config.yaml
hidden_act: "swiglu"
routed_scale: 1.73
num_attention_heads: 4
vocab_size: 8192
norm: "rmsnorm"
norm_place: "pre"
norm_eps: 1e-05
init: "normal"
lr_head: 0.013
max_steps: 10236
Below are experts of layer 5 (counted from 0) of a mixture-of-experts language model. Rows are named router (the router's row for the expert), gate (a neuron's input weights, with its number), up (a neuron's input weights, with its number) and show model dimensions 64-127. Each number is 128 + 24 x the weight over its row's rms, rounded and kept within 0 to 255.
After each expert's rows: "comes after" lists some tokens at least twice as common just before its tokens as in all text. This comes from a sample of Wikipedia text that the model never trained on. Tokens count by the router's weight.

# expert 30
router [101 120 107 142 108  88 171 125 156 164 129 128 153 131 161 141 132 139 165 125 130 151  99 148 153  77 183  85 151  90 124 132 127  94  95 125 121 135 115  87 116 112 148 131 106 160 149  84 155 134 130  70 142 158 126 169 167 119  96 152 125 123 150 100]
gate1 [111 115 155 145 114 115 150 134 211 151 141 123 162 118 149 166 104 125 180 140 116 108 117 113 149 144 111  80 137 144 146 116 158 112 112 157 110 118 135 151 119 107 130 103 152 159 156 102 128 118 144 142 124 147  82 106 155 101 105 115 129 122 136  85]
up1 [138  86 140 105 136  98  97 106 135 120  94 124 116 126 128 128 137 147 147 114 129 129 112 107 114 109  99 136 102 159 131 147  93 130 108 110 138 104 101 124 105 143 105 128 132 118 168 165 112 113 132 163 122 146 109 134 120 122 119 122 160 131 116 154]
gate2 [117 119 106 143  66 129 134 126 135 149 123  97 108 136 112 149 142  90 129 141  63 118 146 100 153 119 188 127 101 103 122 132 126 106 171 105 128 137 119 100 120 139 132 131 130 137 165 126 120 152 105 157 144 143  75 134 165 117 127 124 154 121 146 116]
up2 [144  95 106 114 145 138 148 151 126 137  79 156 140 126 101  68 120 144  83 119 145  87 127 138  92 104 101  94 119 124  98 127 134 138 146 136 140 166 148 139 133  83  97 147 158 114 110 128 147 147 127 130 119 149 139 142 133 143 123 129 110 134 186 129]
comes after: "\n", "\n\n", "| Party", " | MF", "3", "4"

# expert 42
router [113  90 148 128 112 115 147 157 121 125 131  87 138 121 168 161 135 134 125 134 170 175  85 132 137 113 149 115 140  91  85 110 141 111  89 148 146 109 126 134 118 107 119 193 127 143 147  97 106 108 122 145 150 123 172 109 128 114  73 180 125 112 140 120]
gate1 [129 135  99 116 165  74 147 133 140 142 124 125  83  94 154 147 119 114 125 105 123  87 135 121  99 119 101 141 149  93  96 111 168  87 113 181 130  93 101 108 114 111 176 170 138  85 134 109 105 117 106 131 131 136 115  73 130 109 125 159  95 113 149 140]
up1 [112  93 168 133 142 130 138 132 131 118 103 120 146 135 125 118 150 112 137 118 157  77 117 111 167 161 117 118 136 137 135 127 146 147 146 120 157  70 108 135 151 144 158 121 131 112 135 125 164 122 127 101 110 132 100 147  93 139 145 136  84  84  79 162]
gate2 [118 134 131 149 118 118 137 127 130 151 166 116 124 137 104 117 154 122 117 162 120 141 105 114 132 121 136 135 131 143 111 124 126 152 186  83 113  93 163 103 129 130 183  99 165 119 133 108 120 152 118 120 133 151 131 167 116 156 125 128 143 160 101 143]
up2 [108 122 102 127 158 133 134 199 135 129 154 123 125 148 143 147 116 139 105 147 149 124 139 149  93 101 117 155 134 125 157 132 130 135 127 141 117  95 113 130 146  70 150 130 127 164 157 124 102 110 154 143 125 153 110 110 125 116 159 104 150 163 120 114]
comes after: "2", "1", "–", "8", "7", ","

# expert 91
router [101 114 170 139 109 106 124 131 134 120 157 119 136  75 109 141 119 142 166 123 170 193 130 123 164 130 179 127 171 124 102 138  96 109 137 130 128 127 142  80 136 144 160 165 116 130 146  88 135 123 103  99 165 115 131 139 163 133  72 153 106 119 130 162]
gate0 [125  83 123 149 106 139 117 110 126 126 133 110  93 115 155  94 154 143 126 126 180 123 133 148 133  63 128 149 107 103 138 133 153 126 111 160 116 155 147 162 131 107 125 156 165 146 144 149 147 140 128 103 144 130 107 101 136 104 139 122 150 148 144 106]
up0 [117 140 146 144 158 126 149 135 148 136  83 170 131 118 148 128  95 147 114 144 129 113 129 100 169 154 105 105 109 150 127 100 169 130 113 138 134  83  92  95 122 113  98  85 116  70 125 130  98 121  79 130 132 118 129 134  90  90 170 108 140 134  93 124]
gate1 [131 146 168 131 124 106 133 103 125 103 160 124 135 112 108 139 187 146  88 148 136 168 133 118 125 160 140 128 104 139  92 127 122 104  99 120 139 146  73 115 128 145 140 129 107 135 122 118 138 127  47 151 131 150 106 104 150 113 114 127 125 121 142 148]
up1 [154 115  84 119 124 136  90 165 134 160 106 123 105 156 134  97 101  81 154 115 131 112 124 110 125 112 134 127 126 127 130 133 139 129 114 135  95 124 173 149 140 148 105 134 150 156 155 139 103 123 173 136  97  89 151 118 111 126 164 154 132  89 149 103]
comes after: ", ", " in ", "| ", " (", "–", " "

# expert 54
router [115 136 144 154 121  91 156 118 149 153 130 115 193 115 138 110  92 130 167 122 192 172  96  97 146 123 134 106 152 103  83 169 180 100 112 122 149 107  85 114  89 138 133 140 137 142 161 127 109 120 115 131 157 118 146 119 121 136  76 122 114 128 128 122]
gate1 [141 131 129 142 144 107 151  93  96 139 144 155 133 116 125 136 140  50 134 134 126 136 158  98 143 126 129 115 158 101 107 106 131 127 156 136 117  87 142  96 157  97 120 167 146 125 114 133 132 109 118 146 132 170 145 151  91 142 123 143 113 110 151 116]
up1 [ 86 119 117 128 100 150 149 173 136 123 130 106 105 161 140 129 100 174 102 121 120 122 117 139 125 130 125 102 100 164 156 103 152 141 111 135 148 158 172 167 115 143 128 108 102 146 145 112 115 150 156 119 103 123 110 127 141 111 133 125 113 127 128 155]
gate2 [116 117 170  98 120 108 151 130 159  96 123  89 103 131 111 133 100 174 151 109  95 151 171 124 127 131 124 106  90 126  91 135 212 126 110 127 134 109  30 116  85 105 133 133 145 137 115 135  76 118 152 132 134 127 141 121 101 157 123 157 146 129 125 114]
up2 [117 111 159 111 111 122 151 118 162 102 150 112 119 141 109 128  97 171 134 106 104 133 152 121 143 126 120 118  88 124  67 146 159 119 115 113 142 144  31  96 107  91 127 130 165 136 115 132  59 133 149 140 121 127 140 142  73 160 136 158 130 124 120 115]
comes after: ".", "\n\n", "==", " =", " |", "==="

# expert 27
router [ 88 113  93 171 112 123 146 104 123 150 114 107 138  91 150 132 128 140 154  87 144 150  99  98 163 118 187 148 124 119  83 134 194  83 133 136 114 104 122 128 111 181 141 184 146 132 166 137 130 116  93  99 142 125 144 118 171  95  95 146 129 151 149 157]
gate2 [ 91 105 135 125 127 139 151 133 167 105 110 138 142 130 130 137 165 150 154 144 117  98 109  95 109 130 156 117 103 112 148 179 154 178 145 139 106 155 111 140 117 147 100 164 146 131 153 123 132 144 136 152 108 162  73 132 143 128 109 126  92 145 122  75]
up2 [117 156 139 114 114 113  84 130 134 120 168 114  90 136 161 188 134 155  89 143 124 128 151 107 101 162 115 172 157 162 173 125 109 120 146 154 159 119  89 154 145 102 160 123 101 148  91 112 103 129  92 131 147  99 122 103 151 151 120 141 142 115 119 135]
gate3 [ 74 155 119 146 136 160 140 128 143  92 116 139  97 113 168 177 147 122 137 131 102 145 103 161 157 130 134 148 122 110  96 104 155 126 142 184 137  87 151 176 103 135  98 142 132 139 108 108 110 134 102 112 146  96 127 132 148  88 123 157 115 124 145 118]
up3 [141 123 125 105  80  94 134 148 125 111 145 122 169 139 105 113 128 150 161 158 151 126 119  94 139 127 125 130 146 106 179 124 122 155 114 129 134 136 139  88 121 141 151 115 118 135 168 140 166 122 132 131 137 143 105 111 139 135 159  95 170 147 136 132]
comes after: "\n", "In", " in", "On", " No.", " On"

# expert 89
router [100  91 131 121  99 104 162 168 145 143 120 112 123 152 108 151 143 137 139  78 169 188 107 116 180 131 147  99 162 122 101 121 143 138 127 139 119  75 152 137 111 131 117 109 107 156 147  79 101 106 135  91 195 135 133 117 157 116 109 143 108 117 137 117]
gate0 [155 116 127 130 131 144 146  85 153 163 100 161  85 102 125  76  97 113 129 119 130 187 149 143  97 116 153 121 121 142 126 160 138 139  94 109 123 154 102  93 107 127 130 123 133 127 183 154 156 154 105 136 107 132 147 162 100  86 124 122 112  93 108 143]
up0 [127 117 155 131 130 143 149  86 116 147 155 105  95 151 118 101 104 169 107 122 120 141 127 164 139 153 137 153 112  78 118 139 120 138 120 129 127 151 143  94 157 164  79 163 103 138 130 142 125 131 136 167 113 170 119 113 102 148 138 192 114 142 133 161]
gate1 [116 141 165 123 126 138 128 110 131 137 153 152 119 137 140 130 126 155 143  83 169 154 116  66 134 111 144 105 123 106 136 159 106 101 148 136 136 147 160 126  79 133  62 108 153 137 135 114 120 101 134 108 143  97 127 131 148 157 108 124 109 124 150 115]
up1 [140 134 116 142 180 126 157 164  94 166 120 148 146 106 160 107 123 151  99 166 101 136  85 123  96 169 130 143 113 148  85 101 120 132 107 149 106 147 122 127 164 137  98 188 124 131 109 145 113 162 137 139 140 152 113  75 105 124  99 129 147 150 116  75]
comes after: " | ", " ", "| ", "; ", "–", "."

# expert 36
router [ 80 114 135 132 115  98 180 144 139 141 122 101 158 125 138 120 136 131 148 106 127 175 112 129 154 126 149 140 148 112  79 123 164 122 113 136 112  88 160 121 141 115 125 144 114 168 180  68 123 124 116  70 134 133 136 120 169 126  90 161 133 108 150 121]
gate2 [109 115 165 129 110 119 160 134 159 144 134 125 112 138 104 118 143 144 116 159 140 142 137 126 113 130 146 117 124 104 144 119 155 129 136  69 121 115 103 125  84  92 125 121 167 115 138 143 161  63  96  97 125 138 123 112 153  95 159 146 127  97 146 119]
up2 [ 83 126 133 115 158 145 183 166 109 134 104 125 105 136 115 107 132 150 132 122 105 128 139 145 102 121 149 113 153 143 177 124 176 117 137 100 131 113 138 126 108  72 136  99 104 107 181 163 144  97 111 103 121 126 119  83 135 138 140 138  96  86 127 131]
gate3 [123 113  95 123 123 117  94 154 124 126 153 111 161 122 112 138  42 171 156 145 116 103 125 150 159 129 110 129 128  96 135 154 130 129 141 177 143 124 148 116 137 124 140 125 133 154  83 123 129 118 123 106 161 164 135 121 102 122 124 141 126 133 137 152]
up3 [104 101  99 129 108 148  86 140 104 141 127 135 162 146 141 124  84 116 149 149 130 100 151 122 168 124 115 131 114  87 141 199 150 115 131 198 116 142 157 133 132 130 153 131 131 123 146 132 128 151 125 124 161 143 101 124 164  93 183 122 103  66 145 121]
comes after: " | ", " (", ", ", "| ", " ", " in "

# expert 22
router [ 97 112 112 137  86  97 185 146 132 142 125  96 139 138 139 162 106 101 106 110 156 191 111 134 144 137 143 109 142 106  86 115 153  76 112 139 129  92 108 108 132  97 119 130 124 124 157  74 100 105 123 119 154 130 110 126 139 107 104 149 141 131 130 126]
gate1 [ 76  93 135 144 124 151 115 107 147 119  97 122  83 133 106 131 132 109 116 126 148 116 141 112 128 126 106  90 159 133 129 138 124 134 156 148 136 131 114 121  96 129 129 160 171 138 103 121 131 108 159 129 158 118 124 174 145 110 117 136 160 176 190 119]
up1 [111 178 131 111 155 128 161 112 110 116 136 142 109  97  77 124 122 141 124  97 112  91 110 178 121 126 149 122 137 135 143 131 114 144 110 128 104 164 149 120 180 129  97  77 112 118 113 136 156 150 112 129  97 127 170 133 146 159 133 132 123  80 113 101]
gate2 [ 95 103 110 138 108 111 156 124 140 113 118 161 118 120 206 170  93  96 100 151 132 103 144 147 141 135 108 146 145 128 127 106 117 121 148 105 159 169 137 155 138 101 113 132 179  78 129 151 139 134 114 146  93 124 130 153 149 129 141 126 146 147  83  72]
up2 [138 127 144 132 131  79 145 163 120 124 139 162 128 146 146 113 100 118 141 127 147 149 151 141 149 109 121 111 122 140 194 122 153  95  99 132 158 127 115 116 152 128 146 102  95  92 108 138 146 142 130 143 113 111 116 106 136 102  92 172 128 121 123 154]
comes after: ".", " | ", ",", "–", "; ", "% | "

# expert 8
router [132 114 161 151  97 120 142 120 140 156 125 105 116 132 122 127 143 137 113  88 149 150 109  65 151 104 154  87 171 116 122 150 104  65 124 174 127  92 159  98 106 142 129 137  96 149 162 112 124 149 140  84 154 101 133 146 123 138  52 127 120 133 109 116]
gate0 [142 160 137 105 106 115 149 103 125  88 105 177 148 111 179 150 113  87 109 100 136 149 119 122 138 139 149 187 130 141  95  96 130 100 122  85 162 123 135 160 104 133  81 102 131 162 171 131 152 140 108 115 124 149 130 169 146 155  50 106 154  96 113  89]
up0 [126 115 169 119 119 148 132 124  88 125 147  93 136 113 137 111 143  96 139  95  93 135 126 142 118 128 147  98  98 103 116 102 128 126 131 107 103 119 142 158 129 104 227 132 148 108  97 113 155 157 114 141 123  92 100 122 169 154 173 118 133 109 103 118]
gate1 [126 114 170 122 103 130 151 119 120 109 147 150 118 172 188 123 140 109 199 145  99 168 112 107 138 152 113 149 139 131 115 148 141 103  93 161 159 163 167 105 142 164 160 139 117  75 142 137 111 113 160 119 151 140 132 168 133 123 102 104 118 187 138  79]
up1 [110 144 176 116 107 135 110 143 114 119 182 171 144 159 123 146 150  99 145 111 115 119 146  96 137 186 125 154  74 146 124 151 146 136 100 169 146  82 125 120 150 148 162 122 109  97 140 129 121 103 167  74 118 113 116 135 147 136 113  97  77 164 128 114]
comes after: "\n\n", "\n", " | \"", "/", " \"", ": \""

# expert 66
router [112 114 119 130  92 135 152 144 153 153 132 119 159 137 183 157 116 122 182 109 131 123  97 137 136 128 162 110 129 109 121 162 158  68 143 148 107 108 126 131 100 144 135 171 150 153 144  81 130  96  90  97 183 163 124 150 126  75 137 128 123 128 123 130]
gate0 [105 143 114 122 117 127 101 122 120 138 114 136 105 126 158 156 120 150 145 116 126 114 108 152 130 107 123 112 130 119  97 148 113  95  97 144  81 143  56 121 145 167 111 145 136 118 179 121 125 132 131  96 143 166 133 111 148 127 145 143 124 163 155 152]
up0 [175 107 170 148 103 127 124 142  86 152 114 148 115 108 121  89 107 134 110 121 137 155 131 137 131 131 138 111 135 157 120 135 118 159 153 121 150 125 125 140 136  65 163 131 123 152 107 148 139 145 167 123  94 107 120 137 150 121 134 111 121 125  93  49]
gate1 [136  98 112 147 156 145 126  98 148 144 145 158 148 145 143 116 123 166 169 140 120 185 110  95 151 142 149 129 139 119 114 120 124 140 124  96  93 178 129 161 142 154 134 133  92 121 117 106 134 108  88 157 146 108 148 128 134 113 118 105 147 130 123 110]
up1 [129 116 146 136 155 114 140 110 103 117 151 148 120 136 111 120 101 169  87 136 138 125 189 157 144 145  95  78 146 118 139 172 127  99 106 109  99 113 160 133 110 117 145 118 112 166 153 157 166 165 146 119 138 123 128 170 153 115 122 137 113 152 153 163]
comes after: "\n", "0", "\n\n", "|---|---|---|---", "andidate | Votes |", "| Total"

# expert 60
router [121 109 149 149 129 107 116 143 159 117 130  84 126 130 155 140 120 145 108 135 144 158 125  95 125 102 179 105 173  96 109 106 156  78 104 151 100 117 168 112  99  91 159 142 148 170 144 141 153  96 130  99 159 110 131 115 141 119 105 137 140 106 129  82]
gate1 [118 134 189 119 140  81 128 111 147 157 110 125 115  92 173 145 119 128  83 140 124 138 139 135 102 118 130 103 189 136 118 123 106 127 125 135  99 167 147 111 122 167 147 126  94 122 131 102 128 142 132 105 120 100 104 112 140 143 137 102 139 123 161 132]
up1 [160 127 121 139 114  95 127 133 123 142 179 117 145 118 140 123 124 133 136 123 104 122 125 119 114  88 124  92  94  99 131 190 135 184 114 155 133  85 126 136 148 121 130 139 144 116  93 130 110 147 115 171 108 137  61 147 154  89 140 134 126 148 151 106]
gate2 [124 130 128 152 111  73 142  89 125 210 129  85 113 104 115 120 106 175  94 128 127 154 139 117 125 138 129 134 153 113 134  99 194 132 100 110 144 116 128 129 133 115 125 152 134 136 103 135 186 117 166 108 166 109 169 151 140 137 101 127 172 140 158 105]
up2 [126 149 133 101 132 147 138 121 143 143 128 150 161 119 110  95 104  90 152 124 117 155 141 119 120  91 120 129 139 123 128 127 115 196 135 135 123 137 120 147 112 128 149 148 107 118 141 125 129 187 140 143 163  85 175 110  91 131 137 172  92  81 112 162]
comes after: " |", "\n", ")", " |  |", "% |", ") |"

# expert 14
router [107 120 128 147 134 124 118 139 133 126 118  97 105 105 172 145 106 168 102 139 140 187 111 104 113 108 175 107 152  85 106 140 184  85  84 130 102 132 155 129 116  96 144 142 166 155 153 143 148 120 116  83 146 107 136 142 116  98 109 129 105 127 134  95]
gate2 [ 75 121 130 134 110 148 149 110 177 148  93 110 170 154 141  98 155 113 184 108 110 155  73 160 119 147 149 162 138 149 126 136 136 124 103 102 132 165 126 103 141 162 136  77 128 122 131 125 146 134 154 153 118 134 111 164 126 142  95 116 127 121 142 140]
up2 [119 117 116 140 129 141 164  71 143 137  92  85 175 151 150 129 123 113 208 104 111 133 125 144 126 120 135 151 130 122 135  92 147 144  77 110 111 155 140 114 170  97 137 120 159 105 159 117 113 140 136 143 124 115 110 175 126 112 126  98 117 128 156 115]
gate3 [149 117 185 110 117 127 150 106 187 134 122 110 150 110 138 162 133 139 132 117 130 172 170  83 111 175 129 138 152 111 139 131 174 115 125 132 135 136 103 125 117 107 112 122 151 130 128 134 140 153 150 110 143 118 114 154 116 140  68 130 131 188 139 110]
up3 [134 138  83 154 144 168 122 176  78 101 133 120 130 154 128 111 109  56  90 124 155 106 120 117 139  92 105 116 128 128 125 130 113 134 131 140 134 107 152 106 119 150 127 152 101  94 119 114 121 111 107 137  97 117 125 133 131 106 190 127 128 132 115 118]
comes after: " |", "\n", ")", " |  |", "% |", " |  |  |"

# expert 28
router [124 105 172 183 141 123 166 160 138 139 141 106 170 115 134 157 109 103 165 110 152 183 105  92 161 120 136  84 161 101 130 151 157  96 141 149 122 114 105 146 123 150 128 173 105 181 129 111  91 149 124 120 169 127 119 154 132 124  72 137 105 126 123 139]
gate1 [120 143 160 132 129 138 193 131 159 142  76  88 118 159 124 158 149 106 162 122 138 116 114 123  95 137 132 123 111 146 122 121 159 129 153 149 167 175 151 116 128 132 118 118 117 108 120  85 127 182 150 127 139 110 119 127 140 120  64 159 111  99  91 132]
up1 [141 167  98 120 152 118 140 143 117  68 141 103 146  62 139 116 103 109 122 141 111 135 150 117  87 116 122 111 149 162 150 170 151 138  76 145 168 120 146 147 108 159 149  94 170 129 113 105 158 119  98 118  93 154 119  90 109 125 141 104 124 163 132 133]
gate2 [135 115 116 127 148 143 109 118 130 135  65 137 153  64 149 150 134  93 148 131 107 133  75 114 141 120 127 140 125  98 124 139 126 144 151 143 125 155  85 132 115 165 143 150 107 107 108 119 159 123 106 123 148 143 140 153 145 129  96  89 130 153 143 143]
up2 [105 151 122 119 118 115 161 179 152 110  98 151 133 117 178 119 146 130 137 109  98 106 146 127 134 118 137 113  92 165 118  87  93 115  85 137 117  87 123 139 156 106  90 141 135 155 145 123 136 170 214 140 136 119 157 124 100 131 135 102 147  93  90 120]
comes after: "\n\n", "==", "===", ".", " ==", "===="

# expert 10
router [132  96 120 166 132  96 145 136 138 159 114  96 144  96 122 153 122 143 126 106 135 168 105 135 121  84 174 126 168 135 129 118 132  92  79 134 137 110 110  70 105 163 137 146 124 114 146  89 147 114 104  98 122 145 169 108 147 122 118 139 116 111 162 189]
gate0 [142 125 109 119 105 122 130 172  93 131 180 160 170 109 141 137  88 137 143 104  93 123  86 149 127  80 123 160 159 107 147 146 134 137 122 134 104  97 135  82 174 116 135 143 112 120 175  81 131 125 120 109 113 136 172 114 182 106 141 168  73 156 161 135]
up0 [102 138 121 141 146 107 137 111 135 121 136 132 195  84 122  93 138 131 130 120 109 134 102 113 111 191 166 159 120 120 100 165 147 132 130 115 121 128 153 116 148 100 152 100 145 137 121 122 127 108 137 174 144 140 122 188 147 119 116 141 137 101  86 107]
gate1 [138 111 143 104 155 162 131 156 108 135 120 115  90 105 178 114 117 147 144 125  88 117 145 105 128 118 123 159 147 103 136 100 162 142 108 142 105 130 177 137 136 122 143 190 142  81 118 109 136 137 126 132 149 174 114 133 140 148 144 118 117 207 157 162]
up1 [ 78 114 101 132 115 111 131 115  91 158  70 120 158  93 167 104 137 102 127 105 130 136 162 123 128 156 148 115  85 178 110 127 130  94 141 108 142  88 108 144 111 121 103 102 113 132 164 178 115 125 135 135 150 128 121 117 137 132 113 151 138  94 137  80]
comes after: "\n", "\n\n", " by", "=", " at", " from"

# expert 0
router [103  91 109 163 122  87 159 133 165 130 132 115 137 114 146 151 140 151 130 105 170 148  69 108 148 114 136  93 132 132 103 132 145 112  64 136 152 105 171 102 114 156 114 164  97 119 144 125 139 121 110 129 166 110 157 154 140  94  93 153 118 127 125 139]
gate2 [141 117 104 112 120  69 159  95 146 140 150 148 144 165 124 122 112 126 188  91 107 109  97 100 129  91 126  77 135 160 112 142 128 127 107 113 135 125 120 131 111 129 132 114 136 129 153 142 183 137 141 116 137 130 133  71 167 139  94 139 109 108 114 163]
up2 [133 127 126 146 155  60 163 133 133 118 126 154 157 149 163  84 155 165 172 138  87 117 151 114 124  91 121  91 141 139 103  97 115 140 109  74  67 146 129 132 105 173 102 125 124 158 112 150 123 130 139 103 134 129 110  99 122 162  69 146 127 142 119 137]
gate3 [108 152 123 145 168 148 145 140 167 127 141 154 174 147 174 170 124 149 141 100 102  99 136 163 144 133 134 120 177 116 136  96 154 155  94  93 151 114 145 103 149 140 143 147 115 104 151 135 124 139  93 163 139 140 134 115 137 144  92 112 133 129 111 144]
up3 [122 131 184 115 116 139  82 137 108 126 152  99 111 125 153 136  80  87  91 153 158 105 186 128 114 119 124 120 120 137 118 118 101 143 117 186 131 121 140 119 168 162 182 127 121 129 113 109  70 119 102 116 106 156 110  95 110 109 119  85 112 125 126 133]
comes after: ".", "\n\n", "s.", ").", "\".", "During"

# expert 5
router [ 86 133 149 147 110 111 184 128 103 171 117  83 132 133 156 166 135 106 107 127 166 146 116 131 158 113 161 122 114 130 117 153 125  96 149 120 130  87 113 122  97 146 106 142 116 162 156 112 123 110 136 115 175 130 138 147 130 145  86 147 123 136 137 168]
gate0 [114 109 123 100 104 152 134 143 122 155  94 126 114  98 121 109 149 172 129 118 160 182 119 128 164 163 173  67 121 112 110 163 110  75 120 127 136 110 132 142 117 126 107 137 108 108 177 142 109 130 145 135 154 166 139 152 159 161 144 168 115 151 164 142]
up0 [148 111  84 121  94 130 139  71 130  97 111 120 123 121  94 150 129 125 176  99 141  93 161 131 140 140 123 136 141 113 107 119 157  86 127 154 148  98 113  86  74 159 102  95 141 133 142 119 114 159  97 118 116 145 145 152 170 135 145 122 175 129 135 120]
gate1 [119 168 138 125 119  80 135 147 120 136 151 118 103  97 118 132  87 126 138 131 135 155 109 110 108 122 180 113 131 108 114 115 137 112 140  87 123 129 143  90 137 157 133 144 120  83 111 128 140  97 183 136 127 138 103  85 156 137 127 126  88 150 170 131]
up1 [101 112 113 131 128 133 145 117 128  88  76 129 165 121  92 142  65  98 154 126 147 111  92 121  96 154 122  95 105 101 161 163 111 112 126 148 166 134 119  98 154 145 156 130 185 109 129 109 140 134 143 127  73 117 124 150  84 129 158 138 154 107 137 134]
comes after: "0", "3", "6", "1", "4", "2"

# expert 44
router [126  86 146 128  84 125 157 142 119 166 121 101 151 137 128 101 132 144 119  99 144 156 109  83 127 109 171  87 152 123  91 146 158 121  90 148 117 117 143  83  99 113 102 118 111 154 132 114 128 106 134  97 137 119 103 124 134 117  90 163 134 121 141 138]
gate0 [118 151 128 146 124 147 151 156 126 168 134 153 132 115  91 168 136 135 124 148 108 143 135 136 134 129 133 119 158 135 168 144 163 112  91 144 210 103 102 168 160 118 196 150 132 147 123 133 104 153 130 129 121  85  86 145  92 130 114 144 166 136  74 152]
up0 [117  94  91 165 139 113 112 149 143 115 155 134 123 131 110 140 138  78 115 100 131 113 140  92 121 123 115 143 161 111 142 122 165 118 139 122 156 153 147 152 126 136 121 124 154 126  96 152 115 160 136  92 119  77  44 181 116 122 126 109 139 106  90 129]
gate1 [ 85 124 141 144 121 149 173 145 175 132 151  45 137 140  94 144 142 135 122 137 105 179  98  94 102 138 143 160 151 150 110 128 127 123 122 162 128 139  91 128 115 185 169 105 127 152 121 113 119 104 132 154 149 122 103 149 157 168 119 149 136 147 111 126]
up1 [102 121 148 141 129 144 138 147 148 163 115 101 149 155 113 144 123 123 154 124 143 139 141 169 122 160 111 136 115 140 122 101  98 164  88 128 155 104 135 129 116 165 150 129 108 133 157 135 132 118 138 141 123 137 123 154 141 159 152 122  99 142 127 132]
comes after: "\n\n", "\n", " | \"", "/", " | G", "|"

# expert 86
router [105  91 139 136  93 133 128 162 113 144 115  93 154 157 140 162 151 139 113 134 160 170  91 115 140  88 147 115 154  89  98 123 138 135  98 151 118 116 126 133 113 127 145 186 101 170 149 129 132 104 123 145 153 117 142 115 112 100  80 176 129 123 140 139]
gate0 [119 144  62 138 108 119 123 118  98 154 115 142  91 130 112 128 114 101 120 107 159 141 141 150 179  85 132 116  96 112 111 108 141  98  99 150 152  88 137 127 126 151 154 187 129  99 114 152 136 143 164 134 133 144 151 108 108 116 109 160  88 113 125 112]
up0 [148 134  88 140 118 113 148 132 115 139  85 136  84 145 149 164 108 122 107  97  98 115 118 131 116 128 129 123 134  96 129 146 125  88 148 143 137 128 182 134 111 147 165 159 126 109 165 151 116 138 149 152 144 151 196 111 119 101 112 133 105 114 131 117]
gate1 [122 119 110 155 143 119 113 163 150 144 121  93 146 107 128 139 142 147 187 115 127 110  66 106 154  86 129 126 145 141 171 167 147 137 121 105 136 125  92  97 144 135 130 116 162 140  90 126 171  87 163 133 155 167 124 166 150 129 138 162 102  97 117  98]
up1 [151 136 113 143 160 109  99 100 152 126 133 151 109  80 174 109  96 118 158 135 112 129  86 164 128 115 120 122 113 133 142 127 141 110  54 123  89 144 134 157  89 115 136 115 126 120 122 115 128 158 156 129 121 165 106 150 108 141 178 124 170 144 134 146]
comes after: "1", "2", "8", "O", "A", "U"

# expert 19
router [119  79 139 147 136 127 152 136 137 163 167  84 162 102 158 138 111 180 129 131 129 159 115 135 111 109 151 113 115 118 130 108 142  98  67 133 104 139 142 111 114 151 135 125 126 105 179  93 125 145 102 115 158 108 129  77 152 138 110 140 101 123 131 104]
gate2 [126 106 179 136 152 165 131 129  90 121 178  99 162 165 131 125 107 152 136 121 100 124 148 113 140 165 146 125 169 114 117 142 114 150  88 123 118 161 158 135 160 126 143 118 131 117 156  62 142  87  90 127 103 125 141 120 103 105 137 106 151 148 138 106]
up2 [139 125  87 150 142 152 100 141  84 118 130  91 112 100  86 147 141 132 132 147 155 114 116 156 140 120 134 112  87 128 122  94 103  89 161  80 143 113 146 101 129 107 104 104 157 125  91 155 119 121 133 104 146 133 136 125 129 143 198 153 152 115 111 119]
gate3 [ 97 129 128 117 108 113 101 135 161 148 125 138 136  88 147 141  61 157 163 123 107 168 130 142 137  83 162 153 124 129 129 128 132 143 124 111 157 117 118 124 131 103 139 171 103  90 138 111 136 126 136  76 124 165  78 111 100 136 128 127  81 154 143 142]
up3 [ 92 134 153 127 133 110 117  84 117 103 128  79  97 134 139 136  78 163  91 149 107 138 174 148 102 123 186 130 171 141 144 145  70 126  85 107 140 152 166  91 153 123 131 121  60 103 129 121 126 136 143  79 127 135 115 102 155 110 123 114 120 161 140 146]
comes after: "\n", "-", "|", "- Occup", "- Order", "3"

# expert 39
router [ 82  97 103 157 102 101 145 133 142 134 136 123 165 140 166 155 106 162 167 120 149 166 129 127 163  82 169 117 115  95 115 151 144 108 141 138 124 100 144 128 123 112 110 164 115 153 156 119 132 131 125  82 170 116 129 160 162 111 133 130  97 140 118 131]
gate1 [133 172 122 147  99 134 164 110 189 114 141 137 132 104 126 144 129 140 165 127 111 144 132  91 133 160 130 161 113  88 141 158 135 128 125 140 150 130 162 120 162 113 115 129 115 139 121 122 104  98 132 128 130 114  86 143 162  78 101 100 127 187 128 127]
up1 [ 77 160 137 116 139 127 116 143 148  99 121 158 124 126 163 138 118 102 135 162 110 148 111 129 117 203 135 165 123 132 146 118 111 116 140 146 137 118 144 142 143 125  91 178 123 140 111 111 124 112 150 155 128  93  86 136 117 117 129 113 117 142 137 139]
gate2 [154 132 129 176 102  82 114 148 155 162 104 146 124 110 149 155 100 126 106 106 119 138 146 149 137  99 156 128 156  98 147 102 122 125 117 128 173 106 183 120 126 126 120  93 103 114 108 127 101 141 116 130 121 108 185 165 116  94 114 115 138 141 199  95]
up2 [ 95 131 122 135 126 143 131 108 132 142 158 107 105 149  87 102 102 114 149 137 142 118 112 140 146 146 131 137 135 149 126 165 146 121 137 143  80 127  91 116 139 154  97 133 149  95 130 129 146 119 154 139 121 141  87 104 101 178 156 119  72 122  74 110]
comes after: "\n", "0", "3", "4", "6", "5"